config.toml
moe_layers = [0, 2, 4, 6]
head_dim = 128
positions = "rope"
rope_fraction = 0.25
batch_tokens = 65536
Below are experts of layer 2 (counted from 0) of a mixture-of-experts language model. Rows are named router (the router's row for the expert), up (a neuron's input weights, with its number) and show model dimensions 0-127. Each number is 128 + 32 x the weight over its row's rms, rounded and kept within 0 to 255. Numbers have three digits each.
Before each expert's rows: a language model's description of what the expert responds to. This comes from a sample of Wikipedia text that the model never trained on.

# expert 16
What it handles: Geography and unit tokens
router:136127140098188160164103190122110091119128079121119174129098105153075186155137201155159135052129125145123118107123172103175095128065158128143110095168099092112135142103099121161083095070070129097143127149159138108083093233166109143094056082103127087136163161112131127161179142154096091177113112178114151135188129155152146134100147118083168118198110134198159096127111082144148130112098
up8:118108059093104148132165159043147122082093172111151204170136123124103185118129092076102122149112124190096099098135147203183141110148101184184133102176133143116122144128127135137137158095056086134102126154125114113167068120100112165120132076100126178154126137078170124094118138189130124135123170137140161124127137126157095104151177079089195096113091076106183152168142121163157085132072
up9:098111134110161111122218119191175136189148172125121182124132058148106083072148143112152121093135159149121100171114110199142137143185121124105143080151130157102117169130164120180093116150123144082077154095112166172099155147128112134144095193131143197126109151135148122154095072139142117220153092114143082119224155095138088171095144153154126154040097176103098122136103113113125115198109
up10:178094159113116161115098138147157107123159094190084168143179108128205111144139129119120084144090100082131158169144083129119127136151123124085108117135152120125140102130154188143091126072087182118106090175132160113121119117119115147121211127119114131156144088168151048153106089152141109118110135101072145164151133079149092108117125119135163122089104144101106131169151120175083173142095
up11:138088108118099110128169132088120126121132163089114189164113154048152159081146130100132217146086109108130153133156090121145118211090077112142179161155106104060165166187117166126146088058119091058037107128117115109144089114117091171137117090154090173113079106149165159082117170101117133102151133122135115161113143137093159144108187121143109054149131148075159117174132180168133091111125
up12:160113139105171100148103069109148128159078117098191071115130121106155160132159134097144102141118161142097135205124106129155147018110161075082140125082135129121131149037130073172086104085149051126141132115144094112106114123109074154085125127123155106106163149120060136133114154062116092099093126150116108103144159108132097130133121161114118066122135153129119143138140141168151082138127
up13:161175137123108160101116145111149105044133119135191099166182150155120117136182117068148153200104107206130062161093128097160122136099103139133121104111123143138154110105079150168158184144141163150109113180096114109170165077105152133076140148144121138084103143205113116171060163198108138182148110125146134174131159147144131083108142173122154074129142107093116127094121163122152096140143
up14:121134116083131109136085146126136217149108099058195132161149093126138118150132175110181141104116173131112149108106167139178179144130108096163155146203130096128149151081075081150127170115139181115122106170141132128161104122100123140043126156142092096066109165102098133073148106120099135116160124133184184151129097099092175145136130129146144161154124186094075138099122119140220126146163
up15:166104086153115147117144091088126157122139069149176118099131117119184134125104125111120207145146076092101119178178058174092126069174148139121132094111197101137132087106106193104137150084145110146140075128104139123139089135109088139160130117135074092142120099082100115098118150133121179154136137171162141138114127106139141134139146135131149112143139109100158132172117109209138066109109
up16:096125110143118149150178098149053117096102100192184117143187114129169177079087137117154155117109128088150143138122187136090221168111136177107105117224140105120082145087108139138135116118132132188138069076111119141132163124170149112120150161092105181138124137146125110171120124147094092106145117119144133158163150139193090161107236084121135159165147090107141150136083148102103109089131
up17:080115113117197094131114100095146155134109156119090127160110091140144144104177143090090092134145140148100100121154097153139088158128111125178129143136143091050128172125153137168108097112161192090121140109118125138112128117081118161148137155191133116080106156073158133134128115103110074176201088092164153188139150114134096122157175179164145084088192147101073156149154105198135096182112
up18:127111170119126115124072161123142164111061155182141098173144153099131115149122074195149141136122119131166079102180200154159129065164151132030116123168114152114107142073159122155122160088048195118159140177156156114142165074108152135114152197108142147098139115116173101156095085130093096071169110107186102106140117117073102168086175125108158135154097121104094148120114195159160099175122
up19:152091122185101140140120111095093090090126129123152195135078127094196176083179097160157107163159170157114089244141096124108174177114126116121109141135132121121112072135203104176123093126136140155163106141138161146113129100116149135121142197094093154170150123106135140151151139123128134084173147109206126091124147119172103147057161200118101133133128160150153130096198137162149103187106
up20:136134126095093100081204134093154155116081143071098133147136102222167146168213132116096104119122184205130088126116114157110149139166123128135118065139157107139167127166081147086150165103085082123113106153172141110116114125111141105164140078149117148160207110122124146078134123089140093109150090139111060157110103149163056111117166123199166129151076110143168114024045115149080136124067
up21:139134167135135099133100104176148022091058127110169171125118134078159131137146109127112131123116152214178110141093163083081134137208133169149155153178155137109128169108169120157171092096099149083092187160096125166150172123080137140109116101174131159062136150071156114118114100168085129131156125179145099141126114085168078142117143126101135159103159123123079121115117158150191133149153
up22:086124064091148167144123072089156142127153144151173104152147171087175109116169135116096108132127119168086092169119083157119145052122139179160150156168097140114105097161161164139135142187149184104137137182116100170084152108121060149136141093146108157183133097098105104150111139114124117106177104139109139102118156125127152116171181189086176094110079066116086129105158154144122148152167
up23:160091101096167102107149088065052113064105153111106136156183130103140152087152119098127088136123137169119146121185122184072099126150128165171181121159168111149088118108130118136104155134099101118155112189150182118138087092086119168077180131155180143121070078133096135057138103141104120140164069125097060126136112156118165109126107136142194084141129108120126152168188118171175164220089
up24:133133075100133179093103104107146090151126144126143114139173114157146175150165133124118096117113132129065170096150142093103120088163175120103114056200120133088131121062115124171108141118096037082198104098162120109120171087077095170120100141156154149124159146107106108117131112140103164194157082131116028082088142144105113041162105130167156086144122100123137131067203114168152129119089
up25:151122168112111113101120153131137086124175122127075156110152144061154152105161102140166053104109196159144101139129083182172139121203114003179120077094171120112159119080147152116141141081113167187070144112136109099142104097124070133169141108117116137134148121094139154133150166121176133166131140096132131174132172143113114134148139172138109106100120159097135101138150124076156134164108
up26:120138142110117095033139110026122093106112196126111120190133076104185120082189105128094135200113151106111115133140121169122150122150054161105188141152167086129182106140167139139138142164164137152088116151096164127166129057089172119146132159170098191112119093137109144099084132115108129164153139097159128128118190109092126133137091152095118103106171136072151157121104147130150109163140
up27:158100199081153106135106110118157113117083106079175138126155098180191164144123124112138151087135143182078166137076089083081132092145102111124141167142111103183138199083172151082151107130124080156157130113079074134196121115119135109085129104091111145152114082091079135094110204155091068151132111089102144151116117127119132101184133131101083119101166140125106119083149118135132099148144
up28:110092118157041157129169068160190142112176089137147103138103075105110131122161144087089114130085164175151098090091096140136141060103082109122132133104153107110137083125139104181086149135110126110124156111101128118126095097133117094142110127139103118072112089168190148118107185094085163131114154110148107154142188124079076104113042123087128022115123115112166118108178135158106109109135
up29:118118138059075118117139162128119004122160099134139124095138085064101143115156102125093116140117153146086111164127118031095172098121139079113096123225184096138099164094129088093128110112085054163161095119102071176114103080141187129101147178124150099125104074159088131088130152135127118113084129147143141109151164103128154165177181085115099112111136123147167141122160126114153128163146
up30:114117057119168127150106124148128178106050131138115111139102161100154156077181119119139138136117157155131162145167119183184154141137198160141172105162151135099115092121089053132090084148149186143094097117121193151166168129080091113099139131166129147167133136135140124122143112187148201109213124116095123153123145142148103137115102120119099130183116143131171109107146131138184122153153
up31:103123104093100149080134091130171105141117168152077132168124084098137131108112062113157143113087158152127137129138075087076157204153076146113151187110137131112171087138131161126162107133115138097084130158110098205113078139133114171122120052136113168158058110108122093070096168099118100105136163113113132161146157144082116191171129116126083059102093146099175137134101122142127056112107
up32:129130151107116126096149132111163118123128084060078128054102123113101129147130136105097187103112193081167167129133155099127115132180078188106118115113131151106098092121122106154137141144080120117106107135138108088124019106101134169125093106118124134096080111129131162154151099107143193149119147065126158101180150141115133149102119174130101084168117127133157211080095159092119111145149
up33:128118109150145111106152071096112098131061101151152163189073074101134077117123161086124180124111121099111105105158118160169113105142103170157177097210127160148123176079119122149121140129130122109159088154061126126196069109149234199170108094129081107101054089168152129105111188080154102158099103135095101155125136153183099129082118125063121078129158097099100072169141138177133117147126
up34:175153072125104164037109120129178164161160131126097135140149123136137162139137104146135162157118115094123145122196111166057133135123108152178151130101148153104132149116154111152163112145149115041094126192123100162148130101101156148163098137155121153132086102092115151163139114194109151146118145095146125120166178111093140194135112155136110116101125147127137152169093200129142085106148
up35:105097166106154177142113166129141117141156158098180198162113148084153086123105092166126162120137153118142153167137136103151094108138157119098114164179090132074150086078128117138106129051109111078106105135153103120123189126110177084082137073178106140151156132178188174136151108144100174153154124139147107136119134145150107153121158092122150107144112131100083182138109187147112084100089
up36:144129043141172107169106111177169097081098160160141101220151157091115059138091089120131080156170161082126101146104156137166103156193135122119142113156147169131096095115119074140104136088105127147188096118094154145134123112120158176133112128113134144048089112115085114109117114128115170100161138121088156073192137131098109087055112142126112117142099137147103153095157119157126091200115
up37:090116104079131069135147146143184108155074091161132167098128133122075101192085127101170076125155167111111099169136147113160080049151101165125123107081145134094169096160144135119148157133117177120101050158177083125156160105106165098090205095106151121101121130123123165104124136123181150106144121106093073149093122139154085115076149183118105125147147170123102124107123148145138139097112
up38:202192059074143168137145141185100180085090171135078145184146106150097100113184174077102104132122128130091125162147131127116109157145120098139143165191080133138107142141113117128125109134110103142121125129145102178156119138092103099151128123132137126056173152087026156152096119089097179107133141144150119149148168145120076099125180139164115109130096193160119183143169100172138098200093
up39:153104089216197134121081143105102135069155151153128129090157131112136146116138184119141111101101105113163126108158084218088132120158127128087184104099130117154149155100117160102112118081146093148150100092133115113166101174108115075164132164126131108169130134092052138136132135130183080093108084114136145075125083121155167079127163128110141182131145112154100120151184144110096118132185
up40:142132061108121170087124064110135077163097068180145102153171097128119145078117168089231100132118161108102094162137152142128110028097149142071132086117164073092104100122107072068123121118158095103134179091092146184109110102183093122094162167120140127085131135053124131182104108171106116167093158095178143108134141160134100088089141105154141106157124099149168117165103127123144101152139
up41:164090128111062125125152111149237141085113121219084079147135113081025125147104135148154101119081126143146080145093153164199141152108094122137157167112164070088114171120072077140069180126167152168140061189131200123103093126116125155159137134126087110125131115091093093116068102098138127149153135137125117107107202135110101154144098113146120119096091063110093129083129128094170110101084
up42:135157077136153071117114136094124146119131085144106108095123175150112101092184122079143106151114139161133143125108155093061180143120081139113141182122120131108151081153191131186150118066095154164150093172114159095102091104128172166113150204150114100152121131123114184056141101109128107133178142115096162168117103123135168111099134123182114164133170157077165127116142116155118056148163
up43:131140117148131151112125110067199075160135082105137124137146121113108128134119146111167123167105162161091182160135099186102143105108107090125156140140165157127153119099109148089138137134151147136158052092106125165202135085099196138078139150114116144112083136146086142131113091118125121141147101103099063088136147109121121109137129120147131094158148167104198130104161178126152080149154
up44:175158152129091150146123126136107212147079141164200094116107076112156093158127160177145139142109086159115149132120108164110161076080084178137149146126173095082147140074088160110104152126142110119127172105116115127175159162096160118130116121062057143134074153143059142138108065172082129150150119125166101118136129114166164129106082130118141125125151101113155109109051160101134200062164
up45:156181159111161107177122107105100137134131110107194123159157161136131132132179147132127134151088146112118170135118066099131187117084113098124138092179115097059179124086156061065062119132140117169072054106129077168152116102088125125089147102119138132134136151172114103145158166120165105148161123160124160107112112105177093142114123095140124076199115182094068121129094095153122130105086
up46:133085098089136089132154146092143092154152034057128083109157110123118138109187146078096107180163121142138144161130094103143174075155128137185122099135097084107109103090150098126120222107066107098154125174122174140116105092162165137116114054153097114086115116125149190069124158109166159105170137093115139158179147131150121163113121180109136093102141109117181107107141119129144157106073
up47:112149106121087140090135164118082052156153170105117126130087130157124199078120131111103219102087137133109128082147209152187143109145136097128150040122143171165175126148181149124107092112080131117139155128129147059136163121127174107133118123136089132079156122147132117113135129121124145144149120128164087159079133119135166126173188136154147194179143120107179073143099125176186108086089
up48:182141097153154136099092127115118195095113186123178123097138181067145206059146171113137099141170140112135123133127109089175114193086169076169136130055132192105111148127135104106140169177124135169135110078139118097130136106152106132145124134094111171126128078132064117171141100117127201132116123148110117123160149150087163111104117184090128129061133130150173178148150171062138129114120
up49:090120080049204132143172139092085103179093115106145141146140128130182152085156059141149091108115151123095108048148211120161116138151190138167151120122130106122149177201079066105096125119106165146162142116158098138135118106107132147115166056089126137151132136120151112082114125151097087127165112130154153133127164158183172116168158136067129141107127128124099177165177093104170098139131
up50:132130153109122172139134160100157167098117136111117070122172089162145186099120107185109182113128128182059115113122131080114176075129073167102098123084086186140173098118131098099184157108122128135164171178164197116121096176080133121150106149179152118147129168081092102116115113153135134178130068115111157130047177113168163116100084160134066179105147139122116125123110157099184072108178
up51:095109138193111082134145093130149085118079134146159068168158095165105107117152156101155128141096217141107077069149176127133148138119136091067133097101119122081069182181116187142105113090153096159152139080162144134107179106101177131155141130093126116102098155059129137200084118144162059142162117099139110157074139106129125142162108114136147136094149136129109184097153160125100088115138
up52:199107103131111144112116105134146116130140080150177152143110142096152105149227092090064157144149074158112093158120098129072148158118115137142138161210126120108119100148178092158155098145063169104117162112075185144117154103155103094125118145142083133107111101113110146147130139139097135134110119125171125080122126099129099120155078081063083124112096184115081100183181110095134080085161
up53:133114190103153157091109118129172076126135121142130159113176104132095065096107211159189077160150080070163114119158150122184148142163107083129180137156152146056144095180109117131106133068132124089175122182116147144133201116105162108134167157123138105140133110050104101195122087106173125162153107122048109110073137080173081122110131148152125148118127141087106152112064116124129144157175
up54:162161142115142091187103062114104160081099133094115080103142064148161082137140150135165119143128138127099134150104153166124094142087151174146131193159107135077087129123154063199121125133087133139110110117178107083122130127148159113126164158154165166102092169152089080167119097120067116169173085114173091146153156109173128106144132120144168082148165134113119171170108184119130066092070
up55:162076195136121111097137074162093139100126080088111174141137095091143202102125119101110126172166142155154103129153116045120159153182151138142123100162066140139069132152129180126113031119092193121150067144119160144150138108088144170113193169115159154160113161128102137138143122177137094112184205120136113099145157145136138085130146133101206121121156151102129150090101112114109087121077
up56:163118197061157162053108128133120142128124136124147154146133108144096102050132188109121165135065136164054108126065135159116084093147084148098108102120110119101184122113140154131134080115145098078127140137164091115095148147132122144053078176138112136067129175069086140120119137111107123143132150160172138082123143099144110157202124150150059119083127094110112132117164125109184082129203
up57:133118169126117154126065143106105094077132160118114154133210139201107121119057160140145070137170098139143109166119237066123139130137120137136140133205117147145146098093146127094145136195152150070163155138111100111157124131110168160143153127136114132120154135126130134132143220128089109138175128061061151092125150161144073110086091126152082135126083141145117179126081139161113113145152
up58:188169116157191124087125182101156206151142104115064164135098099192139129127097130137196126146154130125124139140115121144130148184114105155106146208110076151108141121093066098127118098150141122120118105079159094094124117111130132164117109065182129159128182162151116192171153137155097131194193063141107150166132116102163081075190163149106122184173075114141118123112152180127116133121173
up59:070125096099159109103124140109044117097090160156133234154177063172127114130129186142158103107106083101110120150205104130101113187087126110126087193180131135091131134094169133080135128104108143106103135119177102071118132153091161149098202135129116168139164131122166128091122098164130104140137103140116144195120168128236092156080088144115175121149056122118146169111135153219193119154113
up60:132123141096060141125062088118122098116104152133126115145172121139101153085148141127157155165133126113148069119148157099147203164196149103172156139112131131135149110164209150085150105162134111124125206164104137158136171144098185122156109122185097143117148164130216064105083138105119093113117109096130125143154171140144109150132192146153135149145126147109122164102094146181149052209149
up61:102174089114129146134155158106127104121129163126086154146160125153117143141112140129124119124144191153105095166077137114113062192101108106109151156181087156090102109126138110117079089151090130101124143180098077143170134158159163125106056108165119159035102128116124144082143159172145196114141125140165126152175133078102094128108137081173124106148066173117079143111112123138163093093133
up62:136097087122137081103129111105185117106127136152073081150165110128077083097102158136147025092163138168110109188150133179181061145127100086091209105109144139085089122097154119146128103100137133099090113098160138090077139179119148171141140161170125116117154159107155139174124170173112141147128087155100089151131187130132139123103084067136110129156067119096145114150132090111094114112094
up63:115099114051160123110153083129181088101115126153060070186168122101096145099139137111089148149159161142093158155144169210102094153140174048125163082125164098100122100085155114141119180102159069136095174099147171118112145141131147188136088166177140149113139119175097098110118150141160180140141076144147110114129104103131124122095083101094105131169157148121160122193134171135145141112139
up64:034152158117167182163165145113130090115228089122069107107130134106137078128115164130098124119145123153109110144128183162161206112170130137129099210133115139082135152173154174099142155106143178131186126124117145102097088128127098148150111071141131160127080136120181150073118225156120113152147151130137102152151133151166157143162161143142134138131131112114146133155072114191090125120153
up65:152174151177133187107119151069129149133099165161160149140159083165150094041163162115179080146085178114035153131087174146152180162101097109132117147169170099105177098102138112126123144149147182112090091156145099167140156103119115130134145179114087115140144185094125102144114116162164114167177130128077147150154124090153121150116127186128087162126138150102116124082136141137165170166174
up66:185125138196174127127134145135098173115120153137116109100104107149168132083113096116165147129174136126150156135140131195091070211131132116143200132042116163155138112114185112154133097119174107129183111101132132132164156157112143152160129142116114140110105124130039153175128113152152149121107110136090148113119130072167142068093138156128105158068129147155158160104106158141187088140205
up67:084094186160151094132083119116116115067155156123112109085150135135117109126127116145104115128142106179152142158111142113152154170176136088176076103064145123096126101148066183123155114037077122143133058126165154133118137158099177173137118162138158148087102125137089114076110096174142134117151123144067144185154187122052132172082117142158119110155116167124154119151169109091166101093065
up68:101136128139119147065131172087185108047149125124142109171150062139128155131144150097154120131161101129086081134119066150107183081125120163138174132124155210126178140104083114120111171107156108176076129137124093157125143111147121081097102078150152126141189158069098145058129116125142094183171090107160098130120164114138093114059107148178129165102168172128161136111083162093132141148108
up69:129156107103162094107172162089153136112151137104089186143155172099156147127157063146139142201152120096124120079092088082129076108104129138213165137084157116133177092109076192072136135064123150100147170118081058130173120113102135125112179101060090154126071108113096121083090099114134050152159125126122127169114121126087160142076109113139140065102123076122164122155148112126192144115030
up70:114160165112080122112172104117115137166127076112156178154165104129126130124075122087153143128095130084068105123081102166153154115120085176103160126107104158098120134132149092115201147122175168144110153157133159166127195118142177110074176209114127135103103143132060140157084122157147094180091133107118147058175136109142111142126110096137091073098121109103165090094166168148153076106160
up71:177177137092126093135129116117100066122131137063110109102133105186090131149152136105144169153075124164110115134143157069153156120125103080120123119076125153181199116090066084114135151141131185112096123140077166113128138087139165193158134074191083122119097087125126120082084133167153158131161150135160135119169131149107143134149139181108136102088144142112140157120074188135091104130089
up72:153179167117155100142128143111163095134148122093137121147124174145102116194088115154155120123102171081109183114133142068077118149127090087099161133088145142118142118118090201122116116093071042114148157072122144179108169138119160086188098106096114113057113124094142112116101114113117104072078115142122166152161123089095150147158077152142104080118133152143135149108107089126106115086122
up73:049176133099135142097150121072202149065111114087142081150120016167109088161057146114135106136091103109128069137127113137207110128114124142127121134179155137102126113103088102105153160161154109153181081081167124130101116125114170101122144113142150126102087173092091120146100111102176149159137126186063111102151157109150098060113120152142125112151079153118125144122181045154144097119163
up74:098109115115155126122156130127107137162118106060225134139104148149129141096160114113120122142087129202077128155125128149166140083109118158067125069151115135143151139092158156120096098135132153087167117142126167124100142093158101072107140126147132153140108080182179160110118164110133100162180097121100162144092165118114130125158107133121118109154107140141094098107083103145168131198148
up75:145134114109113070112125091090080117121108197099054120142172120115123163143128080088145066146112165083113113128128149120162097177105144101120209086148159122114084171117143087184171182120075193160111151107139144106138160096108153155099122112121152170100143141115087146126111127100182117203178099070166097122073153101117086171062113122109110094120134110113133113090154177097163114124089
up76:126162158083168085087207056092185127091101115135153153173088087099127140134203116081073150109143154110122167126121109092112132096130127118157149153154122118085131149111078087113201122118115130127130171155088186139136118139067132097142131142148158149153158114129129132142107118178073181177168126109219112176164121163174113153086170114071175107134115156117107128152143149109162089128118
up77:162091127133106110129112180109097122170132099109116160116122152156175135102156049124124164167156194110193133110146125058106130175107116112100109147067116162130136148182113140087137104160143114167144111148106122099196082066117125129098141108129180131128102088133105155031117157150111114131136175068169141123157115110084197136127138158099092093127154143112181108136114162095173106161144
up78:099176126150143163112131119100197111135126122160161129154101136120127155120152137134094148142095148146045130103104151104117183144137102163148125109196062095135135175098068134099120123146117153133179105174072140155134151104109106121116131103113076187189149125146086074092117071201118133074143168102116142099220111146085162123124156130147150126148097118109084120143151134150123103116163
up79:124167164170105199065117182096079069115058089076165143143124100164140171163136137089120142111116145104122100144148130105176125138149108112172170126121131155135140072142147066192153163054055115152128161131134170187156136130129162132115120157131115176141167122104111132131097135138108110058146152127108124141155160137123176128085135172181131123092154139147114093119160115072145079129113
up80:106090121101115138122108150130166172093123189104093169154099069089169108120188122149145087101109124143093092146124161149100157156140081116159117145207150110111114101095199122137108136118096211124115152219108165152142153152149049090131125087109071145119121167056142126136098107167149085157134111133089147116148137130180201138137155133144125142074165147146094112110123103139187087158197
up81:084099123157133140085124170155147129154090149093104206106128104159080138094154163142133128135067152169076134128140166132168172106136123116125142102146109189112128142084109161154082144102130098137140180130111151051152116135121161160084108154104073142112127206087133131162145101134143107146119083145116196141123177082148145160073147082165107156122119168146116104071111139147171179147149
up82:184075150099132163149149126167126145173123163145184127163102113150146161126121196084145107157153206136103099106138115124109199087075054118145122159116205117123087125138161127093111188164126141142080089143103105123094122104150206109154123131151067137077158140184137149130059089101149102182187102069138179104100178092127117089099113183158102145078165152118080165128136139085150076143135
up83:051160131125048162157144098108131072097148141135121177110128132167094091094161096081102106103092119184115048152158160107184125091090107154129091066196092111096156079182123082135170140106157146085158166154139102191132099135156134148096123141099114150084121172121069159121079141159159075121131170154151067124139130121075128154121132216181185055134108064145170103110125121132129098133126
up84:163163077108112074134119144121162081053122123145144092157073099098071116156130129073126115144138141174099078134113089121097123173166121169211112095145179158072165163120092169146110081115083137108126123159135090193128082163102144167129147083124140119064117158152128158145112097148179117179132111164101115187111120126046090145076124089155150123147095146133182160118092158109162107052073
up85:104145113161127117110143162093106045135141084119171189085152129107145055161166132128065127125089141131137162122144133126138117139097077143148135146119101125103113125180083121079130121144100131169118102124137077128174159119083180154165181098135151127163112128106105103199104068103100093140153113088153087101195158108084151113149116129145094087135136105096175094163154119103156103157113
up86:142159136114152158100143088186203132126145094110110124131168153156157109077106137139145138124128058184100108205156142104140140113203137155085153122165169104136129105121104172088115074176105123116105145042116163169099139123143096130123106143129129087152099119113105129159163108111113122177141081096147148087125146114123141162143140145158140178116139176099176131152145129167185153127192
up87:129090111152148120095112119154109161124132158147135156100104110145166213101066108127121130117120159178113159121153151126125143158156098196110151108124095149077114161097125150135142141110051157077086095088144093059120077122078173156063154123108131159103175173151172112107161140151075183161151112137158150182172108108143144151148134057139086150147140150116133151080107130160157095185162
up88:122099127132104113103192130147163097054124159158136139231090131100147129151169114130126110100146204179148102126137139131128154173120145124143122139159122123148148098164124166161108167135061131173129135097069135190181126152158134143124156142083162155185112147118079131081090115153105099150140168121146094128097168159071132178109173131221157083103117081160153125115112111133125147109102
up89:107106139115125122101115142112204172096094109143116075092163124157034105124131149094149037107204167118087153124180089095133135118140127083113104149130101100117128134107091050187169124126113112114108138101122090149145140136118141043121150134168139123147151159125185169140112162143174136143153079083166146083142131098186130065138143118098114144164067130146097104182118139110138109116134
up90:054085115235173141146100156092102150134082141151156126132076101183106163133130138192108158128145131114148041117142160100157123130109095126124135140125115142105140175095103179131128136105089140140126089100173080142211081127146169138144103140122122174123120134182087144131155103126077109185084079141123140160141115133115128077190194085159135130096115122137151143174206182151168095116105
up91:147121108116083114109116130090132127126184098118132169120094094146134097082141152086212091142172112106079118168119127103118139143112084177118107160121141167105136110054132123149108110138125117130141070104087135146197089110166099123060158145087066102094165116113103146111109211169145148083138124088174152103141164159112152006081116126101102082097112172097094129118189121107137092100182
up92:152137130165189151104100126120128151096153158079144158071077034174114109122111169146145115134140157147085123133103116217135116144139119170096167170131158125067102152083127075078101105116032116102161193145137136140101143127107136117116120160137147179089114081126097161150150079115120096066151046156124188100154150095151118133090122100158122136138176144147118160100133151108113028140115
up93:087074156045145095134108108145135052160122095169087147094123102111170165104131172057126066106138092128146147130198122144160121164057145109171111066099139131120130159154157125138128193124106114117178163137180127098140064141110132138147136163128194159144186104109130189121119152093154077142158109106118116125131131122130149153109076125142134097119128150141183090136062102176176054173149
up94:143139149106178160136162193127113100092170155082084142158161113198147148146116135114144093091112127141097045143192112118137136135174127101166190133161117135109163096138025141166174160138116098094156046114126134174116147149104152116107080067167168169084133102063118106110089178107135151179143083119101145104104163147116145147142166165163125108134132126125128131156130125125124117163109
up95:124080159097145097090120130112090130125128131130120151146142109154160154103173160108192121137116151186155109135213098133138101143148125127152126086152110186135129111164086092112125153157119163166085187158161151109146068122106131147053156109120153148126116110039170120107110187110079146139167087107186103093133124091134107135041089099114121095134132183096165113174080148167162133185153
up96:139153133140105102100152138163082091134173136164155126148165173102155133109104116125130142145073106156040148128128147086145131184069118106085116097091159228080111135145109113119090087096210102184158168057150109142139147134082154150097107168180126115106108119115099122111101098136174173179087081141104065115101135044108155084113129104116114141154128132117111097152123073133203099168156
up97:151057167145109131143125085177112084142124152066107096128137090168180098134127168147105139132088128188158114095162157118120163118125111086121162125185117153143124147118107112058155108111084073086112122161173132129147125153138212087126067150092116154102111172151075133127132157123190144127116093123080127094151121095150141099125115154130074068083133121156114118114133138221140093149145
up98:139093089079128122093219071138091177148127194191118086175099066108087138067137118116128105117145184140114167180162138158085106164122109135153122116144147127079128112130131081205113112192096161176120170184164140148158081139082125127144166113148134104134131172091163101088132150113142109114183104126113095183097178131138099118121120157180130129141133131131155155122112132114153131093132
up99:132083166142161189119138119131182115083108115201139151176068142171173101117124085129095094148143132139115109217132140096045164108159117149179133159143165092121092094132074106172137120155103085113092118128061130164185117172151106175131147117117079158124151138080082151048092125194086118163147100150194079110129175117096140182104130141134131082080165155132138135152099110102148116091205
up100:109150124095170160089128128169118106172056132115162120116123144118137149084126137065130156118129166144112171074134119106116221163094148082168082092149126167149181109093103135138118131130180144115123070192184148111113148155135111085144148098084067105083121183132143124104110161100135103146083155136115098182152132093130112182128149165135152105155155163136145137144065132166157093118132
up101:122074108128065185210104132128123128170115086126194118090197113145185126163177086136115168133147176117124161067155054110075194094099147144150121133166133090130119139165172112077175126186132111186151112094079119121139093134178176069174101102144110149126093067138118130147138117101169058123148119113141105157131137118113132180109161148084107121129174168133159093142101153129147121127095
up102:129196173091176161073154081110085118143006179112100119108134147163108106125119141101122120112060141191118203098079140134175106134078090147116131135185117107099129116151132150147096107141102174135111073087206084096075154109097133143100133089115117130106146077095189151119143127064108179172113085152142082120126103132137111167126107159165126111146132138095158140076118122166176078121077
up103:181161083134146116098172110133186126166121116096068162231128141107131108047150102157202126107132155111151101122085153157073157165137106117117144138137098170081104144144118118182115141127109116148171117118131164135170074120162122168118178104112121121085146124169106164130117151114105059122150062099189161118087182127107137128075167166069115153078184091110143192147095154087073099132102
up104:160130162092115110120150158119123177087086108135136118154143109145164121108149121152135104069084106141104129116135194149155087130090099102071112118123172116141153106172161141075142108103123086130135164103096135138163109096113163137142175171146152139125140095183057172068090124108117104131112109114071122137016153096216121069155121185139085138087186201132173126124092121130116166153094
up105:104123110094136133127146124112130091136111123108108151168130109113131098092154108095123105141166168160124142153129066177128118173137153184097129123145088167131120120102143161101087102213107100131118099108094196104134139128083191160115128099100089208088137129069138132060114164128150172182134145134143073082061119141103105110125111187156188145082120083097104119064130147170169151111113
up106:100142100110127160115173133108142091089098162098125085154097095162104184074127189102133170166150215087122076110148110163123183113172107158072139065117135170116191132075151141164111126140080062116136191101105121178146133135121168088143093139121130156087215208109101126196123120165127121165171161132158169120114144121166097064163153138168150209143124164126126152107145160088133118175154
up107:148060161153157143121192121115174121092145098145135173172114140101158132134121115101051177151090116159122093211116164201222079076142163117142148066087118127121165102177065111154175119093116108138127127132094196153135176147117120160142136148154133141103100120174109143101091170141074091134148114125103082155143153151099135078177162130089075096140106131082121070157160098172160105158120
up108:109177120124160126111166120126130126108124119136096067120156072046130123129168066143081073149110132160074108129118123089129118150182134173141145153145094078115111156104123136162090101058097170087068095140064144106165151105130118184128127096110120175163100120121166089115088095189138154139136208102140105159137166156162088170150143122105157102083135113082126125108120086085154066125106
up109:107155132124153105075129136173119128162152143134179135179117128140083112136155099099087158129113150184093151146141124111119114137116106158151145112095140130054134130098110111123136131117142121095111141167188114140088077137106162111131161111145101117110124156175167082112159130145141186145118179168150074229143121126089077188239167143144130139119136110135102156092191118151200169077120
up110:098159100112164124137182124139150139176152080128152110143100077150110171123109134092192143144166174125128094186136098165178102139118095157189111118106149140107145103120070139143118153211157108082175120134134156153128116126109100135090120082147089099107119108085123130117109129101090107204155128092124118167127135096187137163142104125086138108145109196081155191122157159156156171168129
up111:107139145135131114139058086126154081121139120110159084193117087116108203134185144116150104135114117106092146122123101103134105135181095104141134119138136124078118172090099091158144062083145161075137145142170136185108129090119116170092135173137115121084128196129140116171116067086147118169128115131141129132128170102186139111116176106115171151129158114100106126067176153191082092159131
up112:169184116110126123093069129122151121108117131112163190119152097153121133102138138111131159131092186075145152163136077130093100182143129098118186163115108115107141116114170141162172133183121127163176139108120137092117143130137169111118157168154161149111143110080150104149121128113071140147184081100138153105080109086136137102076162038138080115185123104149134169138105114099101084238109
up113:132116092141168125119143094179134144171084138159105119127090116078196122104091090179181114123078104123118137057091051162127160128105113103148128066103129133085188155069164149160103117120141155132109136123097141115182150100066138157103198093083080129149055189109172085174088145108103075142155122078161111161100143122163130135152118123097115138106153152077132096138142130131149148061174
up114:161176117063145101064188132113149084210050164143070163167106099093121097082119174113143152136148150150112142139139133158116058095131127112186151149139148129131154074172171108167139147145085099091087181164089134127081123137137130154060168086173120155096127108077162186152087143148143089157163081163128105147155147100149155073123081150133123123116106098171152132168141092135115164170157
up115:133159110107132155140137125146065095140095136135176188093084123124142127149147089103136099102091152176105099111096149154117132173122113142110081150092140073128166145098125147184119092123133073118153138145165197089151104139160121146067174146125100155100120105153087115077098182085098054144101147142172102139152107138120130168108151139119190098084109146095095125126131113138090162151130